Below are experts of layer 4 (counted from 0) of a mixture-of-experts language model. Rows are named router (the router's row for the expert), gate (a neuron's input weights, with its number), up (a neuron's input weights, with its number) and show model dimensions 224-335. Each number is 128 + 24 x the weight over its row's rms, rounded and kept within 0 to 255.
Before each expert's rows: "comes after" lists some tokens at least twice as common just before its tokens as in all text. This comes from a sample of Wikipedia text that the model never trained on. Tokens count by the router's weight.

# expert 4
comes after: "\n", "-", " part", " one", " University", " number"
router [143 141 146 134 135 133 111 165 114 101  73  97 143 123 191 124 135 145 100 108 141 123 129 150 143 133 177  62 125 125 112 151 158 127 123 114 138 148 167 161 129 161 124 118 135 117 135 161 114  86 105 102 141  56 106 118 115 116 120 134 164 112 110 106  99 138 168 108 140 145 145 126 153 161 140 111 127 100 144 149 156 135 116 142 134 135 136  90  99 124 179 126 125 136 162 102 134 147 160 144  79  93 146 113 143 149 131 146 126 100 129 160]
gate0 [100 101 170 124 124  88 125 125 127 149 134 140 110 121 142 136 110 147 132 174 116 125 171 133 126 150 135 124 148 101 142 161 114 128 135 115 111 118 154 146  99 113 167 120 136 160 101 129 138 145 140 120 124 162 125 104 149 114 140 134 119  99 134 117  91 167  83 112 134 131 184 115 132  89 138 151 140 125 102 130 111 109 134 147  86 158 153  88 138 123 149 141  77 126 155 113 120 137 120 104 143 142  98 131 123 149 120 102 102 102 101 135]
up0 [112 102 151 136 145 119 131 194 181 134 106 107 151 135 130 176 150 116 137 172 137 136 136 113 144 163 140  97 101  97 152 152  93 134 175 118 105 176 114 137  96 115 119  79 115 125 118  91 139 130 121 141 139 160 146 138 154  79 155 154 147 178 125 127 119 171  87 109 113 106 125 147 140 109 141 121 101 156 151 140 104 139 129  99 146 118 106 154 144 143 146 128 150 108 173 148 139 119  80 140 130 122 101 150 152 105 124 141 100 122 126  80]
gate1 [ 93 114 126 151  94 127 134 173 120 109 142 118 146 101 120 129 125 136 140 104 137 134 130 105 151 153 180 129 171 107 157 129 126 106 114 108 128 126 131  99 135 155 124 122 131 121 122 116 141 135 165 121 176 121 107 160 123 125 125 200 130 105 129 173 136 119  88 157 112 122 124 144 137 125 121 133 112 147 128 114 168 131 111 127 110 125 128 131 104 153  95 155 151 131 166 120 121 119 124 125 148 142 111 107 143 101 114  86 138 110 103  92]
up1 [120 167 142 173 138 165 128 155 110  71 130 129 128 143 111  94 138 148 145 154 151 109 159 156 123 136 123 142 134 126 126 116 106 149 144 129 119  60 142 161  87 187 109 143 116 126 179  78 159 126 105 101  92 112 122 154 128 131 131 135 153 124 145 124 114 154 142 127 123 127 147 123 126 119 158 112 119 145 128 112 170 169 121 134 157 129 133  89 141  98 142  62 134 105 133 160 159 120 155  73 127 115 152 144 119 125 131 111 105 158 137 150]
gate2 [ 91  95 145 119 112 134 128 141 126 127 171  97 163 108 106  90 100 130 131 144 132  65  98 130 124  92 134 116 150 165 151 154 158 148  75 115 111 150 142 150 135 120 102  80 138 113 167 137 108 140 182  95 127 104 121 122 104 146 143 134 144 118 137 154 129 154 124 144 147 151 115 121 125 109 114 149 139 131 128 157 163 160 132 126 120 123 108  83 142 141 117 112 149 125 106 124 174 172 113 121 150 163 134 124 135 107  80 159 127 104 112 177]
up2 [123 122 112 124 139 188 123 158 114 110 114 119  90 115 147 112 104 107 118 101 149 117  89 137 145  98  96 141 107 136  84  92 102 146 131 107 133 121 117 124 129 125 107 144 127 121 120 149 152 159 142 114 160 118 144 114 159 131  87 110 134 109 149 111 131 148 122 106 115 144 161 119 179 127  83 138 110 139 110  75 130 113 125 125 184 137 153 127 132 137 166 139 141 139 106  96 145 121 149 181 163 132 183 144 197 139 166 151 140 114 151 116]
gate3 [106 150 112 132 120 157 173 137 105 113 139 137 130 136 134  98 127 147 174 153 108 135 150 108  75 106  92 156 123 112 150 160  83 104 140 137 133 156 101 119 135 108 112 128  80  94 142 152 177 110 119 144 122 136 107 133 122 155 131 151 109 151 148 133  93  93 156 113 111 157 152  82 147  84 130 140 130 113  98 130 113 182 104 129 149 144 176 111 110 168 156 134 165 123 134 143 127 173 176 129 107 107 136 121 134 136 121 105 105 165 126 138]
up3 [105 118 105 125  96 122 158  86 112 128 127  93  75 109 211 117 151 132 155 158 112 147 131  83  89 165 147 168 150 141 126 117 145 146 132 153 121 132 115 177 136  91 119 145 134 108 122 118 103 113 132 147  78 138  94 144 152 107 106  61 104 126 150 179  76 130 114 110 164 149 125 115 160 115 105 116 103 134 125 107 114 106 145 148 120 163 137 100 149 106 160 134 125 133 122 166 152 149 177 163 151 116 141 132 135 107 152  87 118 132 112 103]
gate4 [118 109 120 136 181 120  89 118 118 123 118 143 112 125 122 128  96 133 137 102 143 139 122 113 167 116 134 161 117 140  95 131 150 106 155  99 101 130 132 129 115 139 109 131  83 140  76 115 113 158 133 109 111 122 145 134 112 143 110 101  94 139 125 172 106 132 122 143 168 136 132 169 123  99 140 166 110 106 159 108 149 144 127 134  79 113 138  90 114 137 153 146 176 120 104 136 148 101 131 111 121 165 104 142 114 140 136 168 130 130 137 158]
up4 [142 163 105 136 154 141 128 124 123 136  77 151 144 103 160 121 151 123 131 134 123  99  46 139 127  93 135 135 134 128 136 112  88 143 159 105 144 158 120 120  98 116 127 133 127 113 112  96 165  96 107 171 107  83 127 139 137  93 154 127 174  95  75  74 156 114 102 118 146 156 100 113 110 146 113 130 106 176 142 102 126 102 142  93 145 141 140 138 100 121 140 104 104 139  97 145 136  89 141 113 127 159 101 126 186 163 115  93 144  92 131 109]
gate5 [106 157 109 169 167 143 129 110 108 124 114 112  97 117 124 109 133 143 114  91 125 137 121 110 115 108  76 108  87 126 158 122 162 145 118 147 137 167 141  99 153 117 111  93 170 115 138 121  99 107 112 138 130 133 151 102 147 142 115 100 126 108 113 100 133  90 160 166 115 159 200 115  94 115  85 148 153 135 100 162 133 160 153 111 134 118  88 155 103 112 126 144 126 124 107 138  91 137 164 163 124 119 140 110 111 122 123 152 141  91 146 108]
up5 [116 135 105  87 126 133 121 135 117 115 109  49 111  74  67 124 143 129 112  90 113 136 143 159 132  95 115 144  86 134 215 134 122 177 140 111 139 187  75 130  95 120 121 141 124 107 137 110 108  95 120 105 134  92 117 161 129 138 123 132 140 158 139 112 132 159 158 115 120 153 116 109 154 149 162 152 163  94 119 105 132 103 148 140 133  81 116 107 126 143  96 128 126 112  88 115 142 113 156 177 115 106 168 140 164 110 131  74 112 146 139 116]
gate6 [154 146  97 113  98 127 151 122 128 187 115 121 100 100 147 159 126 140 127 110 102 122 119 102 155 121 163 114 115 163 136 165 157 137 117 148 149  93 164 128 130  97 104 150 139 122 107 130 182 123 152 156 130 125 102 131 149 135 158 118 174 117 118 131 147 126 110 165 155 188  98 134 123 118 139 204 142  98 161 126 127 151 162 106 140 112 134 119 149 172 124 142 133 109 108 112 142 155 141  85 139 153 145 139 141 100 133 118 132 109 160 140]
up6 [ 84 115 122 126 155 142 148 133 121 151 142  91 128  93 170 125 123  95  58 140 117 106 106 139 177  97 158 131 117 125 132 145 115  81 111  99 113  93 105 130 134 108 132  72 121 103  93 125 119 118 138 124 134 134 152  99 153 122 144 150  94 127 134 129 101 149 108  98 113 152 125 166 131 124 116 174 126 136 115 182 139 175 151 153 118 115 132 165 145  94 147 106 150 150 120 114 150 132 144 128  94 155 131 152 112 129 106 115  99 117 148 133]

# expert 0
comes after: "-", "\n", "\n\n", ":", ")", " ("
router [129 135 160 157 128 148 123 127  96 115 139 143 110 125 127 115 148 196 121 134 119 100 126  91 147 137 142 129 109 128 185 124 113 115 131 141  95 150 146 120 183 126 113 108 117 131 132 198 150 155 143 137 103 139  89  98 113 111  98 140 103 152 157 120 150 131 100 145 152 108 126 128 126 135 116  97  86 135 135  98 121 111 136 116 125 160 136 129  85  88 105 182  88 125 123 162 121 116 109 125 161 108  94 157 132 105  97 121 188 146 135 141]
gate0 [157 160 144 128 141 101 128 147 155 146 139 143 104 137 164 129 141 126 110 179 147 106 148  95 147  98 142 132 111 174 160 142 138 172 155 137 111  82 105 104 122 152 142 157 119  97 142 106 164 153 110 138  66 139 147 107 119 150 112 158 127 120 108 110  94 135 111 144 109 113 133 122  83 113 122 128 146 161 119 134 131 144  95 150  73 139 113 118  97 161  90 161 170 120 130 101  85 109 106 125 133 108  91  86 133 114 124 124  88 127  62 119]
up0 [119 144 113 170 107 142 162 192 126 125 124  89 171 117 142 112 170 160 115 132 167 124 162 127 153  82 151 166 128 114 138 158  93 128 144 127 155 157  94 139 180  98  98  67 135 152  61 112 144 140 141 115 151 138 106 124 133 154 116 119 144 141 122 138 174 142 108 102 131 144  94 112 150 113 135  94 146 138 144 123 131 139 160 156  82 166 113 107 142 161 127 120 101 104 153 202 138 145 142 174 147 122 143 156  97 122 171 125 129 128  71 123]
gate1 [141 109 152 144 125 129 123 120 168 114 140 162 117  95 116 160 116 156 133 129 143 155 170 110  98 126 123 147 111 126 121 133 137 114  80 138 131  92 155 118 136 159  72  91 131 151 155 114 183 127 100 111 149 141 162 118 103 117 145 146 108 182 133 116 114 153 102 130 138 135 105 117 152 111 163 173  89 117  72 163 124 130 156 107 101 136 111 112 122 118  96 120 161 101 171 132 103 138 165  93 111 104 102  83  97 177 124  69  97 106  98 132]
up1 [136 133  97 117 110  91 148 179  80 161 151 152 120 106 156 125 140 184 180 127 170  91 174 157 122 131 105 135 118 105  87 108 136 120 138  68 128 106 151 151 118 156 141 138 148 165 126 106 114 154  98 139 137 129 149 138 117 130 117 131 123 122 158 145 149 151 152 148 102 125 175 115 117 150 198 132 126 157 149 101 112 123 102 140 110  91  74 140 129 116 110  90  99 121 125 164 117 153 122 133 131 122  98 155 136 112 107 145  72 101 156 149]
gate2 [139 128 159 176  72 118 141 145 137 126 152 158 135 146 102 118 144 133 135 140 147 114  94 110 158 110 102 137 114 159 163 129 123 137 145 131 118 100 167 125 137 140 103 119 141 135 111 131 149 123 117  71 133 144 150 122 171 139 126 118 120 136 120 105 161  91 110 124 150 130 164 131 175 126 119 145 127 109 119  87 179 156 114  84 165 136 104 116 146 134 113 111 115 153 141 100  84 151 123 123 139 116 114 142 160 152 116 145 133 136 131 141]
up2 [112  94 137  97  98 132  86 149 143 107 100 124 148 159 136 148 148 101 168 137 151 119 102 156 139 170 143 133 146 117  78 127 151 148 141 121 138 135 112  93 138 154 158 157 170 110 156 112 147 141 113 176 125 137 152 135 108 139 131 103 123  91 130  74  75 112 148 138 156 122 124 119 148 110 119 113 142 130  70 104 106  74 122 123 128 130 130  94 152 140 104 135 121 134 143 126 151 131 153 115  92  97 114 108 120 107 130 120 137 164 146 118]
gate3 [133 114 109 123 123 102  81  94  81 138 148 107 135 134  79 116 146 151 111 131 131  98 118 130 157  95  63 176 164 110 166 143 142 150 114 111 112 142 150 168 194 116 125 145 120 126 132 127  95  97  96  98 141 158 142 125 149 158 149 147 115  88 102 105 160 125 107 146 113 123 125 115 139 119  93 141 130 114 150 129 132 154 145 127 121 129 115 133 158 137  89 100 104 110 142 135 117 114 101 160 103 135 139 139 174 143 124 125 178 163 126 141]
up3 [133 140 133  87 157 117 126  52 118 114 100 120 125 138 107 123 137 144 110 136 158 134 116  95  90 118  92  84 115 130 143 135 163 118 144 111 139 120 157  99 121 107 126 101 134 143 136 136 106 123 130 157 163 165 108 126 125  89  93 127 142 108 130 157 176 119 125 129 101 121 164 149 118 114 120 152 141 135 144 115 146 143 101 104 124 105 119 143 129  62 122 169 108 147  53 120 166  93 147 137 101 136  94 126 147 152  82 129 133 146 134 121]
gate4 [118 107 127 148  95 181 178 146  83 110 126  82 137 124 132 122 163 141 121  75 115 120 140 151 108 124 122 110 107 117 144 118 112  91 102 110 128 118 126 144 137 101 114 113 149 130 124 104 147  95 110 131 122 107 134 119 156 141  92  97 132 116 113  94 123 141  99  89 150 152 140 112 145 173  90 108 143 123 149 145 130 150 164 165 131 131 118 108 193 170 139 129 151  97  88 135 147 154 105  87 138  65 108 153 149 125 107 128 124  98 148 177]
up4 [142  82 169 101 114 136 106 114 124 118  71  89 126 110 100 140 135 129 140 150 135 120  99 168 125 103 131 129  89 138 115 131 113 113 141  86 114 154 143 132 166 199 136  78 149 125 162 143 134 146 147  99 159 142 120 123 136 152 105 141 103 118 124 109 117 106 150 189 140 155 147 143 145 158  86  96 154 142 125 112  84 159 148 115 166 137 122 102  97 106  97 151 134 102 182 139 114 124  88 140 145 172 115 139 172 102 113 145 117 115 162 155]
gate5 [147 124 113 113 156 118 111 113 101 134 124 122 149 138  97 137 141 100 118 114  92 122 104 170 185 140 126 120 115 130  94 138 145 165 106 119 112 129  84 175 128 144 147 126 123 140  94 116 133  92 113 171 124 102  97 111 125  95 155 163 104 147  74  93 123 123 105 163 125 167 121 137 105 138 135 123 143 166 143  96 112 145  87 138 101 132 146 154 118 104  92 212 139 116 151 112 136 107 130 127  72 140 142 153  91 122 139  84 128 126 114 129]
up5 [ 94 157 151 145 130 109 136 104 114 124 128 149 126  96 175  89 126 139 142 103 126 130 136  97 105 145 146 104 151 132 103  79 130 124 133 200 104  84 140 116 151 139 140 168 174 126 162 147  92 138 120 113 123  86 152 158 118 146 170 127 208 123 132 133 113 140 154 159 139 131  97 140 128  98 128 122 111 101 107 116 114 164 129 130 163 121 163 125 153 142 136  99 143  92 131 129 103  99 125  75  99 120 159 101 123 141 150  98 141 146 119 128]
gate6 [126 126 116 106 106 106 177 145  85 130 155 160 130 140 122 143 119 131  90 129 128 165 107 140 123 143 135 149 114 144 102 101 146  92 133 108 162 121 143 138 118  90 135 106 157 113 166 123 117 118 138 129 129 161 142 140 123 175  99 119 117 132 122 137 148 140 147 108 118 115 130 116  70 144 124 109 105 119 104  86 137 138 117 131 100 105  76 157 123  79 156 150 104  98 142 140 142 149 120 106 150 103 127 110 139 128 144 149 104 116 115 137]
up6 [152 112 161 145  96  94 114  92 151 132  97 184  94 138 108 115 148 136 159 104 112 146 148 109 110 137 141 144 151 160 114 136 101 128  86 107 146 104 147 118 123  43 148 118 160 138 155 121 165 163  97 124 154 107 125 136 152 105 116 107 127 130 106 163 121 105 184 121  76  92 158 141 155 135 144 113 113 128 135 110 106 119  90 151 107 110  90 120 134 146 128 112 139 118 110 159 137 140 102 108 125 166 131 149 142  58 163  85 109 121 153 136]

# expert 10
comes after: " the", "|", " The", " a", " on", "The"
router [139 119  94 115 125 123 103 129 158 100  92 130 133 129 118 114  86  90 112 156 124 162 123 128 130 150 181 182 112 120 131 162 103 133 115 147  95 136 159 125 116 119 165 148 141 128 140  85 142 127 140 101 102 104 132 118 134 113 150 118 147 105 118  78 151 174 145 153 116 108 165 122 140 148 122 111 133 132 147 141 129 106  96 154 124 168 155 148 139 127 118 120 155 128 125  94 141 106 146 160 165 130 138 108 112 104 146 128 144 118 157 139]
gate0 [ 91  85 147 138 115 132 139 133 136 113 148 139 121 150  94 107 121 130 175 153 161 141 113 117 203 138 171 103 121  97 168 122 118 149 115 126 104 111  97  82 131 128 133 147 161 122 110 113  96 165 131 158 149 154 143 108 128 104 129 111 112  88 138  98 167 194 129 138 152 119  65 131 133 113 136 176 127 127 134 145 152 136 140 136 102 175  83 118 138 146 123 138  95 112 150  90  90  87 165 144 149 132 146 149 110 105 158 152 157 147 156 123]
up0 [139 104 118 122 103 107 118 126 123 136 139 124 159 119 145  91 105 162 127 104  78 123 124 131 106 108 117  76 119 135 116 116 150 165 119 163 121  94 102 132 170 120 149 130 111 118 151 130 141 126 148 163  85 119 165 147 185 121 180 107 119 138 133 128  99 118 134  73 113 155 147  92 153  63  99 144 104 162 111 135 138 123 132 152  87 147  81 147  98 144 176 159 138 118 138 147 110  97 124 136  73 107 161 120 167 148 122  94 143 157 130 147]
gate1 [ 89 125 154 141  83 106 116 141 115 121 120 156 145 135 138 149 146  94 163 138 141  86 105  89 146 113 129 139 116 110 168 123 111 164  85 139  94 128 125  98 126 125 160 161 152 152 112  97 144 144 145 153 134 132  92 158 102 173 160 147 183 156  97 136 140 153 114 113 127 131 148 109 127  61 159 143 133 143 104 153 128 137 131 163 121 112 130 135  91 147 140 142 115  51 117 113 137 102 126 128 121 147 173 131 195 122 149 132 149 153 169 166]
up1 [ 86 139 146 118 116 129 128 139 157 121 139  81 107 134 131 113  95 111 122 158 106  69  93 120  96 138 116 100 161 133 159 145 148 113 127 149 157 145 133 119 108 150 152 168  97 125 166 108 144 134  95 138 123 145 106 165 153 132  95 123 150 103 144 130 147 151 130 157 110  93 147  90 130 129 133 176 150 126 122 133 144 122 106 144 124 196 115 136 108 146 125 143 144 130 144 113 139 142 190 126 166 132 130 137 180 116 129 153 157 107 151 128]
gate2 [141 129 128 125 127 122 160 114  93 123 172 117 145 139 102 145 149 123 117 202 120 125 137  93  99 145 115 152 101 114 119 114  72 141 129 161 132 134 148 125 148 146 149 127 149 146 136  82 108 110 177 125 143 129 172 107 145 135 107 132 150 124 101 184 137 168 167 120 153 123 118 157 166 151 151 117 116 124 134 137 102  77 160 143 106 100 155 112 112 124 139 144 152 114 107 101 132  89 114 141 116 120  91 152 139 115 153 161 115 122 144 131]
up2 [ 83 124 143 133 148 166 120 144 133 118 136 108 114 153 168 101 151 132 130  99 153 130 116 129 110 165 135 118 119 109 123 136 134  94 152  58 138 116 151 141 107  71 124 132 144 109 138 122 120 151 116  84 118 124 119 121 155 142 124 126 124 174 109 129 138 151 135 112 180 120 114 131 114 134 105 109 113  92 166 100 135 115  94 147  68 145 121  90 109 158 109 162 127 108 106 157 139  78  57 151 144 127 113 122 148 125 114 133 115  68 133 163]
gate3 [135 170 115 124 101 145 127 117 118 165 142 113 113 140  87 148 130  81 118 152 129 119 162 164 151 155 106 139 127  80 122 140 141 132 133 137  92 101 140  90 123 110 153  98 147 107  96 117 153 126 140 170  94 120 119  74 134  92 147  84 130 119 115 136 184 117 122 145 140 157  63 122 104 146 132 134 102 124 116 127  97  90  86 146 132 128 146 120 186 130 136 174 138 154 171 114 127 133 106 127  91  80 116 129  87 121 131 118 122 139 135  86]
up3 [142  98 118 139 147 115 131 120 147 153 155 122 114 125 144 135 104 122 147 120 168  97 114 111 151 104 144 159 123 123 140 143 125 170 137 146 102 157 104 134 124 137 122  75  96 170  78 142 115 102 159 133 160 137 104 116 108 168 109 104 167 109 130  98 107 111 142 140 125 127 163  88 155 144 165  87 136  90 123 144  60 145 166  89 151 102 136 124 113 131 134 109 116 124 130 153 118 100 127  88 113 121 130 123 156 123  78 168 122 121 136 127]
gate4 [135 171 102 130 100 116 176  94  70 118 113  87 150 182 152 100  95 121 107 154 135 125 132 148 130 146 148 156 136 149 144 108 114 103 135 127 165 161 154 176 120 150 173 115 128 113 140 106 150 117 143  86 113 146 129 140 114  98 100 110 140 123 137 141 118 161 127 105 109 124 149 124 110 154 121 101 131 141 170 178 156 146 136 119  95 105 112 111 149 124  95 102 134 130 139 166 102 144 169 134 121 138 126 107 127  96 159 182 114 101 167 123]
up4 [151 114 145 156 105  99 102 132 139 141 115  87 115 130  72 130  94  78 115 115 191 117 112 100 129 156 128 112 153 159 141 161 110 136 113 151 157 127  97 103 125 100 118 149 127 121 153 116 123 139 103 127 133 145  78 117 132  88 133 169 158 122 155 114 151 129 158 113 159 183 138 133  86 112 158 105  86 126 113  73 116 102 145 151 102 144 117 110  98 106 124 127 105  78 125 130  93  72 134 132 121  81 165 151 141 183 135 108 149 122 165 156]
gate5 [109 140 140 126 109 129 147 104 125 124 142 142 112 122 128 121 131 154 109 134  91 123  87  95  90 153 118 107 134 156 102 174 164 120 114 138 104 110 160 108 146 104 123 155 151 124 158  82 143 159 118 139 144 112  93 101 124 142 146 167 111 110 162 135 134 131 165 147 109 118 163 127 151 114 144 145 135 128 132 140 105 121 160  96 112 173 148 120 148 181 148 131 109 142 164 170 128  98 136 181 161 170 121 111  79 102  88 141 122 124  84 103]
up5 [108  98 113 124 112 139 133 124 157 158 125 113 162 107  96 122 118 156 127 131 138 134  79 134  94 102 126 186 161  72 143 123 126 106 118 140 163  94 166 142 111 121 107 159 134 111 145 115 134 169 128 150 113 138 111 117  86 121 143 137 120 130 138 129 115 107  88 104 109 140 161 136 127 134 122 155 106 148 124 108  91 120 138 119  94 126 127  89 130 115 168 163 134  54 126 123 135 126 168 103 117 144 140 142 140 116 135 149 109 141 102 143]
gate6 [131 108 104 126 136 137 114 125 194 139 114 138 106 149 136 117  88  67 144 127 172 139 143 103 135 156 114 110 134 124 114 151 123 107 109  98 145 123 111 133  79  91  89 172 163 133  96 112 136 145 146  82  93 146 120 122 125 152 132 150 140 105  82 157 153 110 108 164 116 104 173 146 127 152 126 144 149  96 126 115 100 105 100 151 156 115 118 133 167 112 129 125 117 144 173 103 168 149 129 142 135  96 111 145 119 148 109 124 166 121 137 120]
up6 [137 102 138 107 122 157 113 130 123 142 123 133 126 147 113 121 146 140 160 161  89 106 120 125 106 159 120 128 132 128 110 170 136  98 176  87  65 121  76 188 139 108 150 124 127 168 123 150 128 136  96 111 128 138 125 136 129  87 145 171 147 170 146 135 132 174 109 110 134  93 115 121 143 133  84 174 143 137 132 145 147 138 126  92 131  92 117 120 142 106 161 101 150  99 146 140 142 124 124 114 115 156 122 101 165 124 164 151  78 122 102 115]

# expert 3
comes after: "  ", "=", ")", " 0", "%", " —"
router [135 101 118 131  99 130 151 142 144 112 116 101 163 120 143 107 119 117  90 127 140  90 129 114 157 122  98 140 138 135 126 119 136  97 140 119 128 126 155 147  87 100 145 176 118 129  77 142 119 106 118 175 150 129  97 132 128 144 111 125 104 139  89  94 173 155  77 134 186 144 105 115 153  95 152 184 141 138 146  87 107 140 136 177 150 127 171 126 139 131 159 145 132  71  67 122 102  83 100 169  90  82 119 105 135 141 152  82  93  89 120 140]
gate0 [ 91 111 102 139 150 128 137 117 129 127 135 157 119  68 136 146  99 124 140 112 119 154 121 123 154 115 131 106 114 146 108 123 127 144 132 134 109 128 139 118 122  94 136 108 126 129  97 141 132 158 112 177 102 139 138 116 124 127 146 141 126 157  92 164 126 118 124 150 148 118 118 186 132 163 116 147 101 180 127 146 138 103  67 199 165 149 114 117 113 137 113 130 133 103 141 105 145 120 104 127 114 140 111  63 183 116 123 124 146 114 101 119]
up0 [ 78 129 109 153 158 146 129 134 146 126 184 102 134 105 180 144 143  83 183 115 111 143 158 118 128 141 120 109 166 123 120 121 143 137 124  96 126 122 154 162 118 129 130 148 139 123 105 141 126 115 123  95 120 111 137  98 124 117 164 127 146 101 143 170 147  84 111 115 126 101 101 153  92  93 146 122 120  93 152 118 134 121 154 140 104 127 174 110 145 136 137 142 126 157 136  95 127 122 106  68 142 121  96 121 166 100 147 133 107 147 133 110]
gate1 [151 147 102 139  95 113 147 157 126  89 136 135 114 117 168 106 108 127 153 130 169 150 129  96 124 106 125 134 110 120 150 178 139 127 136 121 123 140 144 166 135 111 104 118 107 138 113 140 142 143 161 114 105  99 145  64 130 163 195 151  96 158 134 173 112 141 126 128 115 130 110 182 144  88 145 139 114 135 124 109 146 122 176 118 140  71 157 139  95 159 123 146 153 110 154  99 185 125 148 131  87 167 121 125 117  90 102 135 126 125 137 141]
up1 [170  75  79 137 131 157 105 113 147 124 147 142  73 127 126 158 122 140  76 104  96 106 141 157 144 140 120  84 117 119 137 155 168 138 143 131 101 120 176 131 154 101 121 163 119 152 144 131 109 135 102 103 111 118 124 122 159 155 151 155 128  91 122 159 127 163 138  94 125 127 102 100 157  87 123 149 111 149 143 145 111 151 149  82 139 138 141  95 111 104 139 103 126 134  84 156 110 143 131 187 134  96 141 106 170 129 165 149 116 113  97 158]
gate2 [131 113 120  83 116 109 101 147 152 127 106  90 202 144 122 155 145 144 128  66 139 181 117 166 103 117 121 131 146 166 134 129 128 101 125 147 148 109 133 173 129 187 116 145 127 129 125 115 144  78 102 101 162  97 174 196 182 111 126 167 149 116 166 158 139 128 136 160 120 129  94 169 137 134 125 166 172 120 129 156 106 135  85 117  93 141 146 148 159 147 132  92 182 122 133 161 153 102 118 133 123 143 133 158 122 109 123 104 108  99 105 121]
up2 [129 101 121 121 116  73 117 108 143 151 123 117 151 121 148 121  42  85 143 148 149 116  89 124  84 173 116 123 156 145 190 128 114  98 121 109 155 129 115 120 128 133 138 105 133 146 139 134 120 154 150 109 163 141 149 128 145 128 161 153 108 109 130 151 118 120 119 153 129 121 114 172 143  98 118 129 154 172 130 125 151 162 147 117  95 193 147 142 158 146 133 133 106 132 158 125 124 166 105 120 112 114 146 102 125 126 150 102 110 127 111 123]
gate3 [123 162 141 155 140 137 149 117 110 143 167 133 126 150 156 152 148 197 135 113  91 135 152 157 141 115 127 108 121 140  90 130 143 139 143 113 151 137  82 117 129 169 195 141 137 120 110  89 146 123 166 117 148 120 110 140 123 111 124 108 119  91 132 149  86 141 108 167 122 141 128 138 123 139  97  93  95 128 103 120 125 118 108 117 145 131 126 149  96 166 130 172 136 157 107 135  77 139  99 151  79 136 140 130 199  74 127 123 144 146 123 130]
up3 [161 107 139 123 115 129 131 141  90 154  70 110 180 129 115 206 102 161 106  88 147 149  96 144 127 114 159 168 174 104 118 140 123 104 127 130  75 137 103 146 117 145 153  79 129 125  82 111 154 142  70  82 111 100 159 133 141 116 111 166 155 133 156 127 117 134 150 167 141 129 118 118 133 125 145 144 155 121 123 104  88 121 135 157 135 174 127 127 164 102 134  94 189 123 144  99 140 110 155 123 119 163 123 128 124 155 118 105 111 129 140 136]
gate4 [110 132 114 117 146 132 129 129 111 142 126 119 116  85 145 132 140 133 169 117 159 124  92 125 149 159 161  81 118 162 139 150  73  92 122 116 148 111  94 141  91  89 135 109 124 120 121 148 108 138 134 117 144 108 128 120 113 170 174 190 156 164 105 115 130 127 114 123 130 130 131 111 141  84 122 126 127 145 105 133 152 116 116 136  73 136 112 147 106 161 108 124 122  89 107 107 116 114 111 145 114 148 152 116 148  95 144 143 132 103 106 120]
up4 [123 112 124  87 103 177 110  94 138 180 116 169  95 165  89 102 100 135 100  94 155 165 149 121 111 137 147 110 120 168 104 122 122 135 116 121 128 110 101 133 120 104 130  65 112 128 133 174 132 107 169 161 120 145 144 121 145 150 146 165 150 108 181 145 124 131 165 127  84 168 108 125 102 119 125 124  89 144  95  97 163 126 115 105 121  91 147 181 120 118 127 175  95 126  95 146 113 170  94 118 126 117 140 175 160 114 148 109 112 153 105 134]
gate5 [110 124 103 105 145 101 137  74 154 172 137 143 151 144 150 132 131 151 192 118 112  93  88 109 111 140 132 163 103 107 124  95 113 155  97 112 104 113 141 138  85  85 101 131  93 142 125 123 144 167  95 188 153 166 157 131 150 147 105 126 120 115 156 121  92 204 103 121 131 129 130 131 155 102 100 146 129 121 135 100 135 102 122  93 153 128 118 146 111 139 149 124 155 120 131 149 133 153 154 136 168 137 111 153  82 129 110 126 134  94 145 108]
up5 [147 137 119 134  94  90 159 150 141 113 123 115 132 104 113 113  92 127 124 159 113 152 147  89 108 121 129 136 131 168 155 118 183 143 155 132 113  95 127 139 123 134 146 173 105 123 120 140 131 128 135 124 126 130 126 129 100  87 119 144 108 131 111 144 122  88 124  67 103 112 125 101 109 123  96 143 110 109 151 123 130 156 103 105  83  98 137  98 165  79 100 113 170 102  77 125 153 140 177 144 156 138 135 115  96 116 126  90  96 132 104 119]
gate6 [128 127 124 103 117 132 119 114 140 123 105 100 101  75 160 129 102 129  99 160 109 112  96 136 121 110 109 128 137 118 144 117 147 165 169 154 136 136 151 152  98 164 143  96 126 103 114  96 135 128 102 132 152 168  96 134 142 115 130 108 121 106 133 100 118 127 135 178 154 147 154 147 149 135 150 135 122 140 135 157 140 130 128 131 132 160 134 121 163 124 116  87 158 151  97 159 140 120 138 146  92 137 139 181 158  89  78 121 100 132 124 147]
up6 [ 88 106 139 146 127 146 157 108 127 153 132 154 101 183 113 153  87 132 105 120 111 142 124 144 104  86 146 140 117 119  95 139 147 111 142 118 136 123 161 135 163 148 131 104 135 120 166 176 122 122 123 166 146 144 130  94 144 158 104 128 135 106 118 168 103 145 102 133 139 145 157 134 154 144 109 135 148 158 147  54 109 150 133 119 138  87  81 131  87  95 140 137 141 146 133  96 165 130 131 130 101 143 131  91 169 140 126 109 130 134 148  79]